{
  "n_layer": 10,
  "d_model": 192,
  "n_experts": 192,
  "experts_per_token": 6,
  "d_expert": 32,
  "routed_scale": 2.45,
  "n_kv_head": 3,
  "vocab_size": 11401,
  "parallel_block": false,
  "init_std_down": 0.0487,
  "lr_mult_qkv": 0.5,
  "decay_shape": "linear",
  "seq_len": 256
}
Below are experts of layer 5 (counted from 0) of a mixture-of-experts language model. Rows are named router (the router's row for the expert), up (a neuron's input weights, with its number), down (a neuron's output weights, with its number) and show model dimensions 0-191. Each number is 50 + 12 x the weight over its row's rms, rounded and kept within 0 to 99.
Before each expert's rows: "gets" lists some tokens that make up at least twice as much of what it gets as of all text; "raises" lists some tokens whose logits its average output raises strongly, later layers aside. This comes from a sample of Wikipedia text that the model never trained on. Tokens count by the router's weight.

# expert 61
gets: "an ", "b", "a ", "the ", "one ", "f"
raises: "al", "im", "ind", "open"
router:64 68 59 47 68 65 56 30 49 43 42 38 50 30 28 50 52 31 61 44 61 63 47 58 47 49 66 35 48 43 46 40 60 49 47 41 59 44 59 21 70 48 44 42 50 64 46 52 57 59 37 67 57 34 43 42 46 70 30 51 33 31 36 38 48 43 35 58 29 58 58 66 39 36 41 61 54 68 46 52 62 51 44 59 64 41 42 57 56 52 78 41 36 54 51 42 40 62 67 50 33 49 56 52 61 40 55 45 46 48 57 56 55 49 43 38 61 32 37 37 65 50 54 55 54 54 34 67 38 67 56 62 51 58 79 34 24 58 28 63 52 47 37 35 55 55 75 59 36 30 56 50 33 42 54 39 51 40 54 48 52 53 41 64 40 75 48 70 52 41 72 67 39 70 79 43 49 38 33 36 65 46 45 47 41 26 51 37 70 54 42 38
up0:57 42 41 56 50 20 62 50 29 70 44 57 62 46 51 46 58 46 56 48 51 32 33 47 18 38 55 42 33 41 47 42 51 64 36 45 48 41 52 50 52 69 49 54 32 59 48 37 65 56 50 60 75 29 34 46 70 75 41 38 53 55 61 25 68 58 41 59 80 55 38 45 56 47 37 35 51 52 62 40 53 56 36 61 49 39 46 67 54 61 62 39 55 46 41 35 64 65 48 49 50 60 43 43 62 56 36 58 47 59 65 30 47 66 47 54 56 42 45 28 53 32 48 41 46 44 45 46 60 49 40 34 62 41 72 72 78 54 35 33 44 43 43 62 26 67 32 44 52 44 38 39 71 58 52 32 56 48 58 35 48 61 53 59 45 74 60 63 70 39 41 56 27 75 39 54 52 58 41 45 72 52 38 36 44 45 41 62 57 39 44 65
down0:51 51 42 69 39 53 51 65 58 44 67 62 52 58 40 58 24 37 50 48 25 55 55 43 37 72 23 44 55 46 54 64 43 37 63 48 35 46 51 69 56 45 54 34 49 64 51 80 46 49 42 67 42 24 53 53 37 51 48 44 46 39 57 36 43 38 34 70 31 81 29 60 43 26 44 62 45 44 35 42 55 53 54 73 53 25 51 24 53 52 62 45 46 49 55 60 39 57 52 49 31 65 54 59 64 38 32 47 55 43 70 33 45 44 44 26 43 48 28 66 58 73 61 58 65 40 33 43 59 59 59 60 56 60 38 62 49 48 53 59 44 52 53 59 70 52 66 51 48 56 86 46 51 69 44 51 40 36 60 47 37 45 63 67 67 71 38 51 53 56 28 63 51 46 49 51 35 56 65 30 45 47 44 46 64 51 49 43 46 55 42 37
up1:47 47 61 59 58 48 63 47 50 57 53 40 73 28 37 44 57 69 50 57 71 53 20 52 50 56 41 70 47 64 49 45 40 44 42 55 50 40 46 46 65 50 39 30 46 61 39 40 57 46 43 58 58 52 64 25 39 57 62 37 35 25 46 48 50 63 59 43 57 41 47 46 51 59 34 61 54 56 63 51 72 40 64 39 38 62 47 40 77 64 67 45 39 55 62 38 69 51 68 51 37 40 56 44 44 41 57 48 51 42 68 37 46 53 46 72 58 47 26 29 62 60 51 59 47 33 44 47 80 46 29 45 54 53 43 48 53 51 47 70 32 42 38 54 49 59 52 34 43 59 40 72 43 70 35 42 29 59 35 36 46 65 51 60 56 58 25 45 43 44 29 68 65 50 86 67 48 62 47 52 70 43 20 63 55 43 44 54 56 50 33 38
down1:40 49 41 74 64 57 43 54 34 68 42 39 30 44 47 57 40 42 43 40 42 60 29 39 58 48 53 51 44 56 63 48 42 56 51 34 69 51 48 44 63 59 68 56 38 49 44 56 48 60 40 51 54 39 64 65 39 50 42 50 52 43 21 46 44 41 54 59 30 57 58 69 65 29 51 61 35 66 63 44 54 56 50 52 57 49 56 45 15 59 53 68 62 44 39 77 32 41 55 56 59 59 45 57 56 74 59 37 54 49 61 43 37 61 41 54 34 61 69 80 70 55 30 78 39 45 54 59 64 44 51 48 43 35 69 52 29 53 51 31 44 34 58 61 43 37 43 45 48 24 25 65 64 51 52 50 44 43 56 64 62 53 58 62 50 38 54 71 39 62 44 54 55 60 42 69 25 43 34 22 52 54 54 36 55 61 45 58 69 31 56 61
up2:38 68 55 31 61 50 37 54 43 57 62 44 48 17 50 50 62 46 46 61 47 30 41 50 35 59 34 56 39 66 69 47 59 68 42 35 52 43 54 42 63 42 51 61 26 54 56 52 57 54 78 63 47 54 61 50 54 67 51 59 47 52 30 44 61 51 56 36 54 60 45 53 33 20 39 43 41 72 45 40 69 49 47 82 45 58 45 64 44 56 52 36 45 68 46 44 45 55 68 39 39 63 55 30 76 40 57 42 51 70 66 55 45 61 56 57 35 38 21 48 35 46 48 28 62 62 48 46 56 62 49 44 42 41 52 24 54 37 55 37 38 48 45 64 47 64 59 35 51 43 22 50 53 34 36 42 45 49 35 47 63 56 55 44 48 43 57 74 53 30 44 70 43 48 70 53 53 36 44 35 45 41 34 25 29 41 30 55 59 42 62 34
down2:37 64 20 52 48 15 59 48 73 57 45 50 62 63 59 61 47 42 41 67 56 41 54 47 57 47 18 59 25 48 41 41 54 36 51 64 55 64 62 59 54 62 59 45 59 39 40 47 40 40 49 33 59 50 43 48 64 58 53 68 59 57 69 43 47 31 31 44 34 57 52 52 41 43 39 41 56 39 66 35 38 47 62 29 53 48 39 37 80 59 59 46 46 40 56 31 57 55 39 44 48 32 51 45 45 59 43 59 42 35 42 62 49 37 45 45 56 68 76 74 63 57 57 75 57 74 41 58 42 41 38 42 43 52 30 48 43 59 51 51 54 70 67 42 34 48 55 55 52 57 49 64 46 49 43 45 23 44 47 48 61 41 24 51 45 62 36 39 34 45 47 43 67 61 35 42 66 36 58 57 39 35 42 60 52 69 49 59 57 78 73 71
up3:44 79 53 42 36 56 53 43 50 62 45 56 38 34 42 67 49 50 65 69 67 54 26 52 50 49 60 33 36 52 36 43 64 26 41 38 44 51 49 25 62 27 46 31 24 68 43 64 47 65 41 66 40 62 30 47 47 54 75 47 35 50 38 66 72 55 62 53 63 54 65 68 54 40 43 65 64 79 35 53 56 39 44 39 43 44 60 35 33 36 61 39 20 71 53 31 59 45 73 58 37 50 43 44 54 39 62 45 47 53 59 44 43 49 28 44 50 41 42 62 45 56 49 41 60 39 40 46 55 73 46 61 47 46 86 42 49 59 36 43 40 58 52 61 45 67 52 50 59 47 68 57 42 45 42 52 47 34 47 60 66 47 42 54 48 47 60 45 48 48 47 50 47 63 66 35 46 69 41 42 34 47 47 55 66 41 76 58 58 60 66 31
down3:47 75 54 51 76 68 53 35 48 42 44 38 37 49 62 32 65 50 44 45 65 50 37 56 49 46 64 36 36 51 82 24 39 33 33 61 65 48 43 46 62 46 38 37 54 70 37 51 58 59 51 52 49 37 37 55 38 60 47 52 65 61 29 46 22 55 54 43 21 69 51 41 52 55 60 47 55 67 66 45 55 56 34 29 52 53 31 39 46 41 58 46 42 58 40 61 47 65 48 30 44 38 50 53 64 50 39 54 33 69 51 48 59 30 45 53 39 65 52 45 63 70 59 46 49 57 49 58 28 42 59 39 47 41 45 50 53 73 54 52 54 36 53 56 38 43 51 67 47 34 90 58 68 57 51 64 51 47 60 52 22 46 57 36 55 66 55 18 45 59 68 58 61 62 58 52 42 27 52 62 66 52 48 62 61 38 42 67 46 43 42 58
up4:27 59 48 67 20 55 74 20 67 34 45 59 57 64 47 56 41 67 52 34 59 61 47 62 55 29 44 46 36 62 56 31 46 47 57 66 43 43 55 57 62 57 44 52 41 46 54 30 35 45 34 50 61 37 47 51 55 25 46 51 69 59 49 58 61 56 47 38 64 41 59 45 44 56 55 43 61 54 41 53 57 51 53 52 28 73 60 42 36 47 39 59 44 55 63 44 55 44 49 61 59 24 56 79 50 51 66 43 45 42 47 58 24 50 59 43 41 46 59 61 48 39 56 62 58 53 77 54 65 60 24 37 37 49 53 60 67 50 59 43 44 65 47 40 33 64 45 53 50 67 55 33 23 71 60 14 44 41 35 65 61 75 43 56 58 52 60 53 51 69 44 32 60 56 53 57 63 57 59 35 51 60 43 42 57 47 64 56 47 31 47 72
down4:56 38 44 62 48 36 43 56 44 51 57 71 57 58 58 29 49 61 61 51 36 44 53 61 36 68 37 45 56 49 63 58 36 30 20 41 66 42 37 64 36 39 51 63 46 35 44 53 31 40 58 45 40 46 55 74 61 30 44 42 52 40 56 56 68 33 60 21 49 49 40 61 60 47 62 53 36 38 30 71 67 41 40 29 48 44 52 62 46 59 43 52 46 48 52 51 49 39 41 74 76 54 48 49 48 64 78 36 39 38 54 42 48 54 48 51 74 63 64 42 66 37 59 59 43 48 48 57 62 57 62 46 59 56 55 61 51 54 75 56 32 52 48 42 52 56 50 36 56 57 99 48 49 35 40 39 57 55 56 67 54 66 56 16 55 38 45 62 67 45 21 46 55 39 51 41 42 55 62 49 36 52 43 46 58 48 45 44 56 60 63 53
up5:33 72 34 46 55 63 68 39 55 55 38 53 38 60 53 75 52 54 43 47 61 46 48 42 56 29 51 40 40 68 48 60 32 25 60 34 47 28 37 61 61 46 64 49 35 48 56 34 38 55 38 73 34 31 59 46 64 59 26 30 46 50 37 57 47 53 56 41 61 70 57 39 61 50 26 46 56 51 70 25 58 37 57 43 70 67 46 41 45 47 50 48 63 57 43 62 47 44 43 68 49 46 53 47 44 28 45 47 39 52 57 37 51 41 68 65 39 46 51 39 38 62 75 48 27 49 49 56 57 52 57 51 50 61 28 34 68 36 49 44 43 59 48 55 58 72 54 54 68 39 47 56 35 38 50 45 31 49 60 66 59 47 27 67 40 56 71 57 61 41 54 51 27 62 33 54 56 64 57 71 56 26 52 80 46 44 71 41 54 59 62 51
down5:47 65 28 36 55 55 37 65 45 68 56 67 49 39 55 52 56 47 49 52 61 53 40 68 58 50 66 62 38 41 71 60 45 70 53 40 67 80 56 47 50 61 45 56 38 42 30 61 58 48 42 58 52 71 57 62 30 75 56 59 50 70 42 53 44 35 54 52 57 38 56 50 56 62 68 36 19 42 42 74 39 48 45 40 72 27 53 43 46 61 45 50 52 54 57 35 43 49 58 62 33 60 43 50 50 41 33 67 64 59 67 76 41 58 62 46 45 50 36 65 56 47 39 57 35 27 33 59 46 59 32 32 42 29 48 42 56 37 51 54 56 47 56 39 54 42 47 51 44 29 44 31 26 38 44 36 62 82 51 60 53 52 44 52 48 49 53 44 48 62 50 25 47 61 63 59 83 45 32 35 51 51 36 35 60 42 52 48 69 33 41 54
up6:56 43 49 30 52 35 53 60 55 39 41 37 61 46 54 51 51 70 68 52 54 33 56 52 68 45 61 46 73 59 52 56 53 50 32 54 37 55 22 33 72 66 74 64 31 42 48 57 52 52 41 67 64 47 50 32 50 44 31 53 53 52 62 30 67 67 53 30 47 43 65 62 52 12 44 28 39 40 44 65 31 47 70 45 36 44 62 54 57 62 24 33 45 55 50 38 38 41 53 49 47 39 36 43 51 51 57 49 48 59 47 58 59 54 50 61 45 52 43 34 50 43 39 23 53 38 54 44 51 71 40 30 54 65 46 60 33 68 54 40 44 48 33 30 45 54 45 35 47 54 38 54 59 42 42 42 59 68 67 48 57 52 56 57 72 55 43 45 68 35 56 58 68 56 60 68 54 76 71 48 31 37 71 48 57 26 57 42 41 60 33 48
down6:51 40 50 56 72 55 46 59 40 60 43 32 40 50 47 49 49 36 37 70 69 59 51 43 44 60 60 62 34 59 48 49 58 66 59 46 43 19 44 77 51 30 30 50 52 56 37 47 55 45 50 67 53 84 49 29 26 38 51 57 61 44 44 45 49 51 64 63 65 51 55 31 61 70 36 57 37 48 43 53 59 38 34 52 51 56 47 53 60 70 58 50 71 44 58 45 42 41 46 57 46 55 61 39 58 59 58 55 41 37 62 57 46 51 58 42 31 44 69 70 56 38 71 37 43 22 56 40 46 47 39 47 60 38 22 60 49 52 39 63 49 50 52 58 40 38 75 51 42 56 08 52 49 65 60 35 67 50 49 57 52 39 33 59 36 60 48 52 36 53 68 42 48 24 39 60 34 41 41 51 57 50 30 62 82 59 55 58 60 47 65 66
up7:39 40 53 58 59 40 39 37 55 45 44 45 53 70 48 75 67 23 39 44 41 46 56 37 29 71 53 38 43 51 43 56 53 51 33 51 38 34 35 50 82 45 29 56 10 49 40 59 33 73 50 54 43 41 46 35 64 63 48 45 46 42 41 47 41 61 69 41 59 57 58 57 52 69 60 33 45 48 49 58 38 51 42 45 60 52 36 51 61 57 47 52 44 41 69 36 56 40 58 56 41 66 76 20 66 57 50 45 67 50 56 59 45 51 70 38 32 46 53 53 40 52 41 53 49 50 51 73 72 59 47 74 49 48 59 38 57 51 51 39 54 51 62 44 46 73 41 60 21 73 52 54 37 30 32 60 29 62 55 20 62 55 35 65 64 51 53 32 54 51 47 58 43 58 54 50 48 40 50 51 62 40 49 32 56 60 62 64 48 60 49 73
down7:39 55 57 37 33 58 64 70 52 48 48 49 46 35 56 80 53 43 41 42 54 55 26 39 59 57 70 60 50 44 50 55 54 37 38 38 45 37 63 53 32 61 46 53 56 53 66 45 36 41 34 69 49 44 42 55 49 35 43 45 31 47 48 37 52 32 50 57 53 52 52 61 48 61 58 60 50 64 67 46 46 58 31 42 64 48 80 29 38 70 63 56 46 59 75 45 63 38 58 46 63 44 45 59 59 43 47 67 50 65 35 65 60 43 44 32 38 56 82 43 38 51 51 42 43 62 67 60 51 47 58 51 54 37 43 60 59 47 10 68 62 39 40 32 61 60 57 72 48 25 73 54 46 36 64 54 60 71 35 59 23 46 43 53 50 72 55 48 43 31 60 33 47 69 23 59 45 64 46 62 41 52 62 50 47 45 41 40 51 55 48 36
up8:32 53 46 40 53 48 65 42 58 64 38 45 54 39 41 68 46 45 58 67 35 59 19 47 55 44 49 40 53 31 58 50 38 80 55 53 70 60 42 49 42 43 51 58 37 45 50 62 44 60 65 41 43 41 66 45 58 54 42 47 50 77 32 59 61 59 39 47 31 46 53 46 28 47 45 55 45 47 49 36 49 46 53 42 40 33 26 46 41 47 40 44 46 78 72 61 55 48 47 52 57 51 53 74 64 59 44 42 68 55 59 62 35 47 50 34 58 50 21 33 46 37 22 41 64 64 33 55 53 50 51 34 54 51 31 56 32 64 43 47 64 60 48 67 52 25 39 53 55 46 42 61 48 50 54 33 32 59 34 50 43 63 72 51 53 61 59 34 68 29 45 47 68 63 47 36 54 20 33 40 73 56 55 23 33 69 42 53 66 52 43 57
down8:49 49 42 47 64 48 67 46 69 43 58 45 66 17 42 54 66 49 48 58 47 64 60 52 46 43 52 58 58 42 43 80 53 45 63 61 72 47 54 62 26 63 41 56 43 31 40 55 23 46 34 55 62 27 60 24 53 41 67 39 52 40 47 54 57 52 34 57 77 73 58 45 62 38 42 71 52 41 47 36 57 67 45 50 42 54 46 40 47 19 48 27 48 54 49 25 53 59 51 46 69 40 40 59 59 61 47 59 48 59 54 47 52 52 60 61 62 73 58 62 49 41 62 55 69 53 50 63 62 58 30 45 38 49 37 54 49 40 42 39 45 52 42 59 44 44 29 56 61 54 45 53 79 44 73 56 46 41 46 48 43 65 45 57 50 47 76 53 45 53 39 66 44 49 45 56 53 28 32 81 41 40 36 57 38 47 25 31 37 67 47 57
up9:22 55 54 38 47 45 45 65 39 54 55 53 45 51 57 26 48 72 32 54 60 51 39 53 80 56 35 35 44 53 59 39 50 54 71 46 54 43 46 50 57 58 70 79 36 29 40 55 62 64 62 77 50 34 39 37 47 60 64 49 51 55 35 35 39 45 31 52 50 58 57 53 49 53 58 65 44 50 59 52 36 63 67 47 46 42 38 72 29 59 54 57 54 49 61 45 63 55 36 26 53 56 25 55 41 66 61 29 55 55 37 51 64 42 48 55 33 52 48 63 66 48 42 29 50 55 66 47 33 37 49 47 43 45 51 41 46 30 46 47 77 67 47 47 58 59 55 41 42 46 47 56 45 47 48 43 55 45 52 57 40 50 40 50 53 59 49 62 55 57 25 55 84 44 10 54 37 53 58 61 48 61 59 34 53 58 34 25 39 62 84 44
down9:60 55 63 46 57 27 56 45 47 36 68 63 56 43 40 45 48 43 41 53 31 42 61 50 51 58 38 65 51 55 47 64 47 58 29 31 59 63 64 45 43 41 47 80 49 51 67 42 37 54 26 36 49 43 51 64 68 40 24 43 58 60 43 63 59 61 60 31 43 35 35 61 40 66 37 48 51 23 65 69 48 55 46 47 58 51 58 66 70 61 63 42 61 51 48 55 69 46 40 27 26 61 35 47 26 30 56 43 48 69 63 48 42 46 52 45 43 53 34 41 30 37 45 65 57 38 56 35 46 43 31 61 59 63 47 53 57 56 64 52 41 45 38 34 69 65 52 46 59 55 78 37 54 40 62 60 41 48 58 51 65 30 56 58 49 14 36 35 66 40 56 56 37 46 69 52 60 36 73 42 67 45 42 47 37 41 53 69 45 56 54 45
up10:58 28 38 45 49 57 38 57 39 64 63 42 54 31 61 44 46 40 52 56 48 51 39 28 65 45 56 48 52 19 59 48 54 47 54 71 37 55 37 31 52 47 23 44 51 46 64 65 43 39 65 51 63 56 65 45 61 56 79 43 54 50 51 34 65 52 28 70 42 62 78 60 65 23 79 69 53 44 47 49 64 27 44 27 21 70 53 35 41 56 67 50 45 41 52 59 53 57 45 56 46 45 52 54 32 36 53 42 62 53 46 40 40 65 58 52 57 68 51 50 32 49 58 69 65 44 36 49 59 51 48 44 68 63 58 40 50 46 35 57 61 72 50 75 54 34 33 53 56 32 48 50 60 58 56 46 77 52 47 51 39 69 74 57 53 55 43 47 30 68 40 51 56 46 47 50 33 47 54 52 26 58 44 47 41 58 44 54 33 39 42 41
down10:65 30 59 52 40 33 66 59 67 23 62 51 58 69 43 55 50 52 63 48 33 45 71 35 49 51 73 51 66 44 88 38 25 66 45 47 66 40 49 40 52 39 26 50 38 61 51 56 62 51 49 52 69 49 61 54 62 63 50 62 53 47 64 60 41 57 56 46 49 48 42 49 65 46 57 65 63 31 60 67 50 47 73 54 39 43 56 45 55 50 50 56 53 55 55 38 47 57 56 51 55 67 43 87 49 24 47 36 54 54 59 44 49 46 41 49 32 47 56 51 45 41 28 53 51 51 46 50 55 48 44 51 80 53 40 64 61 66 34 45 47 61 60 35 38 42 51 82 48 56 58 18 53 30 21 41 58 64 58 40 69 47 39 50 40 40 62 47 33 52 39 49 60 48 33 53 46 29 46 50 64 45 56 48 33 33 43 45 46 52 76 32
up11:61 49 34 38 47 70 27 57 34 47 65 50 45 42 35 42 54 60 51 42 65 54 47 66 46 35 42 44 40 37 60 68 39 47 45 45 45 45 33 49 43 66 59 67 62 34 37 44 65 50 42 52 54 48 80 59 75 41 51 57 52 47 51 41 57 62 43 30 52 59 83 47 39 34 43 49 66 49 66 68 41 47 54 44 58 65 35 51 47 59 59 48 61 47 38 62 38 44 59 39 41 28 47 36 55 53 45 27 46 49 48 47 48 50 43 39 61 67 54 37 50 39 30 43 59 54 39 61 28 65 53 51 49 61 71 56 47 76 48 47 56 55 44 25 32 65 63 48 81 61 51 49 64 40 52 67 68 55 30 29 81 50 41 56 26 33 53 53 51 50 44 37 38 35 62 44 44 64 55 55 64 53 51 73 73 54 47 41 50 45 18 57
down11:22 53 50 39 47 62 28 68 42 58 65 55 62 42 53 40 37 52 51 60 60 45 62 29 65 28 42 60 46 44 46 50 44 49 41 41 54 37 61 59 48 47 58 51 54 49 40 56 58 63 59 58 26 42 62 55 27 46 35 53 40 53 61 51 55 35 50 43 49 48 56 64 49 45 71 50 45 74 73 47 25 50 40 50 66 85 36 45 52 31 62 51 50 68 32 65 57 43 52 51 56 50 48 55 54 67 63 46 45 51 46 60 64 51 37 74 23 41 60 37 47 53 48 49 35 37 30 62 51 53 41 61 62 47 40 57 49 27 58 49 49 35 41 50 59 52 37 50 50 48 58 61 75 62 68 74 34 26 58 55 47 45 56 65 56 58 33 51 29 42 33 55 34 39 49 67 57 49 53 56 44 51 78 25 79 43 58 18 41 38 58 45
up12:37 60 51 50 58 49 67 36 61 71 58 28 50 51 42 42 73 52 58 37 58 43 39 45 46 46 51 41 59 32 62 67 39 35 67 57 44 30 60 43 45 64 51 26 47 38 35 79 42 41 44 63 76 46 26 58 39 64 44 70 60 55 70 51 64 68 52 35 70 72 60 37 47 51 55 35 61 42 50 55 74 60 49 46 50 43 21 69 67 45 49 32 40 57 59 37 47 48 34 74 53 48 63 56 47 67 48 33 43 47 43 44 35 48 69 35 72 38 51 40 42 78 39 36 33 57 46 66 25 63 47 66 45 56 56 56 56 44 39 57 62 73 37 45 44 44 60 61 62 39 45 59 50 48 54 47 51 52 56 53 66 40 40 40 40 66 48 58 58 60 40 47 31 61 51 41 51 36 29 39 56 46 75 58 53 51 57 41 53 34 43 54
down12:67 60 50 38 40 73 49 70 54 55 38 50 58 42 52 53 24 52 61 59 34 42 41 36 32 18 53 53 54 47 48 51 60 71 70 63 53 54 72 41 53 55 32 33 43 42 39 43 45 50 53 39 48 06 41 69 60 45 37 46 67 47 59 51 36 41 57 43 73 55 74 40 69 51 63 44 36 51 54 66 48 63 43 42 46 40 72 47 56 38 49 71 37 52 42 62 29 66 62 46 62 66 50 64 46 67 56 55 51 70 42 41 42 69 49 53 45 44 50 49 58 40 38 48 54 52 42 29 46 44 65 32 48 49 55 43 49 57 43 41 38 48 55 52 36 69 36 37 33 52 58 69 72 54 39 48 60 32 54 61 58 49 34 45 58 76 40 52 63 54 50 58 60 47 63 59 31 33 50 48 71 54 71 30 37 57 40 50 48 71 31 52
up13:47 67 44 47 47 56 54 32 35 42 45 41 59 12 29 52 41 42 65 60 60 59 33 58 26 49 73 40 39 61 42 46 46 61 39 43 45 54 57 28 77 67 60 56 54 54 64 55 58 58 47 46 33 59 42 40 52 60 58 50 36 37 42 36 47 33 33 53 59 58 50 53 46 47 42 59 70 80 48 42 49 51 52 58 47 18 61 50 32 30 45 43 47 58 32 38 71 51 48 39 32 61 46 46 52 57 65 37 39 44 57 62 68 35 48 38 59 32 45 39 51 53 47 58 68 57 39 44 36 79 49 46 63 37 68 46 49 55 32 56 38 48 39 60 45 58 35 64 49 40 48 40 45 49 47 57 54 64 77 31 44 62 29 64 39 69 47 65 44 48 62 62 43 70 76 36 35 62 46 57 45 59 27 56 63 37 55 48 50 44 65 43
down13:63 62 65 35 52 75 35 41 37 33 52 35 37 46 57 67 57 63 38 60 66 64 60 46 26 37 15 71 33 43 48 41 67 39 42 57 39 41 72 55 46 64 43 52 53 59 34 53 63 66 42 68 50 40 46 47 54 51 34 68 39 65 43 55 55 39 70 45 23 48 43 49 43 54 72 77 70 39 65 45 38 48 34 48 50 28 52 55 57 62 54 36 37 55 67 39 47 52 61 61 25 46 71 41 49 36 72 54 64 41 48 28 62 60 54 51 62 39 37 35 57 69 53 55 34 56 50 44 37 43 59 49 46 40 48 52 56 47 33 51 56 35 44 75 29 71 55 39 61 41 53 48 51 70 77 55 48 33 37 56 36 49 65 25 51 39 42 58 51 45 55 49 55 47 42 60 47 53 55 38 47 43 51 46 63 55 40 46 58 58 36 41
up14:62 45 41 40 54 58 39 39 52 53 53 53 53 53 63 48 70 53 62 70 60 59 40 46 66 40 50 41 41 53 62 68 36 31 41 60 63 48 30 43 50 50 34 57 38 62 54 40 68 71 53 34 52 48 60 46 41 42 66 44 61 57 43 63 59 49 42 46 53 51 38 27 45 68 36 49 33 64 48 74 42 34 64 42 36 45 53 20 61 66 51 49 45 47 52 33 52 76 31 58 29 51 59 49 40 71 39 36 57 48 38 59 41 58 50 54 58 60 31 64 19 52 43 67 44 64 23 56 42 66 66 48 35 66 60 55 29 35 43 61 54 54 56 43 59 84 59 48 56 33 40 56 43 47 72 46 40 55 61 52 48 37 28 55 66 25 45 50 55 63 73 51 40 59 52 57 50 36 36 54 63 48 39 59 36 76 60 39 32 65 48 48
down14:61 43 60 37 60 41 34 69 53 25 56 64 57 60 57 46 50 51 42 56 65 46 66 26 42 52 65 39 86 50 37 49 55 33 50 41 25 54 38 35 43 49 46 50 52 59 49 55 59 66 58 54 68 45 54 43 57 38 28 41 75 36 35 41 59 50 60 70 34 54 32 55 60 54 51 58 43 47 50 44 64 50 27 40 55 38 50 76 46 48 35 56 47 44 67 42 64 31 53 47 40 42 32 41 32 58 61 44 43 67 60 33 36 45 63 61 55 39 42 42 66 45 46 48 43 51 42 62 47 58 49 68 37 57 51 47 56 39 70 42 62 64 53 84 51 61 58 62 27 29 39 46 42 58 54 31 49 24 38 43 46 44 54 64 73 52 35 45 43 43 29 62 33 43 66 56 56 32 49 57 45 70 58 38 48 37 39 51 23 43 64 56
up15:72 46 22 46 41 38 64 39 60 56 40 56 43 58 54 60 70 54 51 43 52 62 13 43 51 34 34 57 53 87 50 59 60 48 60 36 30 43 46 23 61 46 56 48 34 54 35 45 41 39 41 73 61 62 35 46 52 56 49 73 48 35 53 43 45 41 39 64 54 44 40 29 57 60 42 58 49 36 20 58 54 34 59 54 41 51 46 51 47 31 50 52 25 47 54 47 51 51 69 46 36 52 48 39 56 43 55 67 43 46 49 59 42 56 34 35 39 51 31 63 54 48 58 26 56 51 26 32 69 51 55 70 61 48 57 41 27 67 52 52 67 46 65 42 58 42 37 42 46 71 52 67 46 42 54 53 65 48 56 21 63 46 46 71 54 43 64 79 56 54 50 58 41 69 60 31 59 62 36 55 50 57 49 34 53 41 49 67 48 52 49 62
down15:62 52 45 42 56 54 41 40 52 44 43 47 50 50 41 53 23 27 54 49 36 24 59 36 52 72 49 31 49 80 69 53 63 46 56 78 63 61 55 32 69 67 48 51 48 53 55 42 38 48 42 49 42 49 18 57 34 35 54 39 45 54 41 50 55 90 57 31 41 46 34 57 51 50 47 29 58 43 36 57 38 72 50 71 53 52 24 54 51 37 51 50 42 49 78 39 63 75 61 58 31 28 43 53 50 54 46 63 41 56 37 45 37 53 48 47 58 44 56 65 40 64 77 44 47 50 32 60 57 48 66 56 39 66 45 38 43 50 36 51 76 37 52 42 47 58 55 44 53 32 59 60 64 34 54 67 44 39 58 46 45 49 35 66 49 57 54 66 73 49 58 58 53 55 27 44 46 47 59 41 47 30 54 54 42 43 33 66 60 59 54 41
up16:48 50 52 41 32 48 51 55 44 58 38 66 54 40 32 72 47 40 45 47 64 44 35 46 40 56 56 41 66 37 63 51 67 44 40 34 46 18 70 32 73 60 60 54 38 67 53 43 69 72 51 59 57 43 35 47 35 65 67 50 40 35 44 64 66 58 69 54 62 65 56 45 57 61 42 50 67 58 40 48 51 46 47 50 42 27 59 70 44 49 64 15 41 46 42 35 50 59 62 59 54 59 37 47 36 36 56 41 60 55 65 36 44 51 26 44 73 54 40 37 25 62 40 51 76 52 28 56 47 72 48 71 59 46 74 49 39 57 23 49 55 51 33 54 58 55 75 60 38 29 51 51 54 43 52 51 55 43 69 43 42 49 45 58 53 39 48 56 45 34 60 38 52 45 44 49 52 48 34 40 57 26 51 55 42 45 57 42 63 40 57 16
down16:47 67 40 42 52 65 52 32 26 58 38 65 69 30 60 51 54 55 59 52 63 63 52 69 63 38 59 51 55 52 41 38 41 41 76 22 56 69 59 26 54 74 56 32 53 48 52 50 58 44 37 43 49 53 59 46 37 64 54 62 54 49 47 42 21 58 37 51 44 59 50 64 51 47 42 69 41 50 51 49 50 38 64 63 73 48 24 70 70 20 51 51 49 47 47 61 51 51 57 36 58 54 39 65 62 62 42 46 82 64 47 38 77 31 51 36 49 52 32 64 52 61 49 36 59 35 42 56 54 57 47 57 44 25 39 47 35 51 35 57 52 35 56 59 59 57 45 57 58 25 58 53 45 67 43 57 57 45 39 54 43 51 25 52 38 55 64 50 37 31 66 64 46 59 77 51 34 49 51 36 37 50 43 38 48 38 33 60 66 48 41 63
up17:54 64 61 61 59 65 50 28 34 71 43 41 51 37 61 60 48 52 51 51 55 35 24 50 35 31 44 48 52 55 59 28 41 55 49 29 55 58 54 58 54 63 73 63 33 48 49 66 57 49 50 53 56 25 68 33 52 43 40 65 49 54 48 39 66 47 70 43 67 52 62 40 54 46 29 45 67 47 44 49 62 45 66 36 56 37 60 69 51 65 47 51 53 56 39 47 61 47 41 42 58 59 29 47 39 26 53 64 49 46 64 26 31 52 41 51 72 56 64 54 45 70 49 29 46 61 42 72 61 44 33 46 62 79 32 58 23 47 47 43 64 33 65 53 46 38 45 57 50 42 42 59 29 74 52 64 53 49 74 42 47 38 26 27 46 53 50 49 49 53 48 60 43 24 51 45 52 44 34 58 52 55 47 51 65 20 58 36 27 49 47 55
down17:77 57 45 41 60 29 40 34 43 83 40 70 44 34 70 44 58 47 48 61 46 66 46 58 50 46 44 49 51 62 55 53 34 52 53 26 63 47 74 66 46 40 43 64 32 34 48 47 51 39 53 42 65 41 59 47 60 42 39 25 49 54 55 43 45 44 34 60 63 46 39 54 49 64 43 48 70 34 50 44 52 49 56 59 50 60 47 58 58 47 42 53 37 32 39 47 58 55 39 52 35 60 79 71 71 31 47 85 35 38 46 45 57 53 42 42 62 57 36 39 59 53 54 53 43 56 52 38 51 60 58 36 53 75 49 64 54 55 48 61 53 35 37 56 56 36 48 67 40 56 27 68 45 57 55 38 30 69 67 34 48 43 44 55 38 78 45 68 61 52 54 23 58 36 55 46 56 66 46 51 36 49 76 44 37 32 31 30 37 64 49 44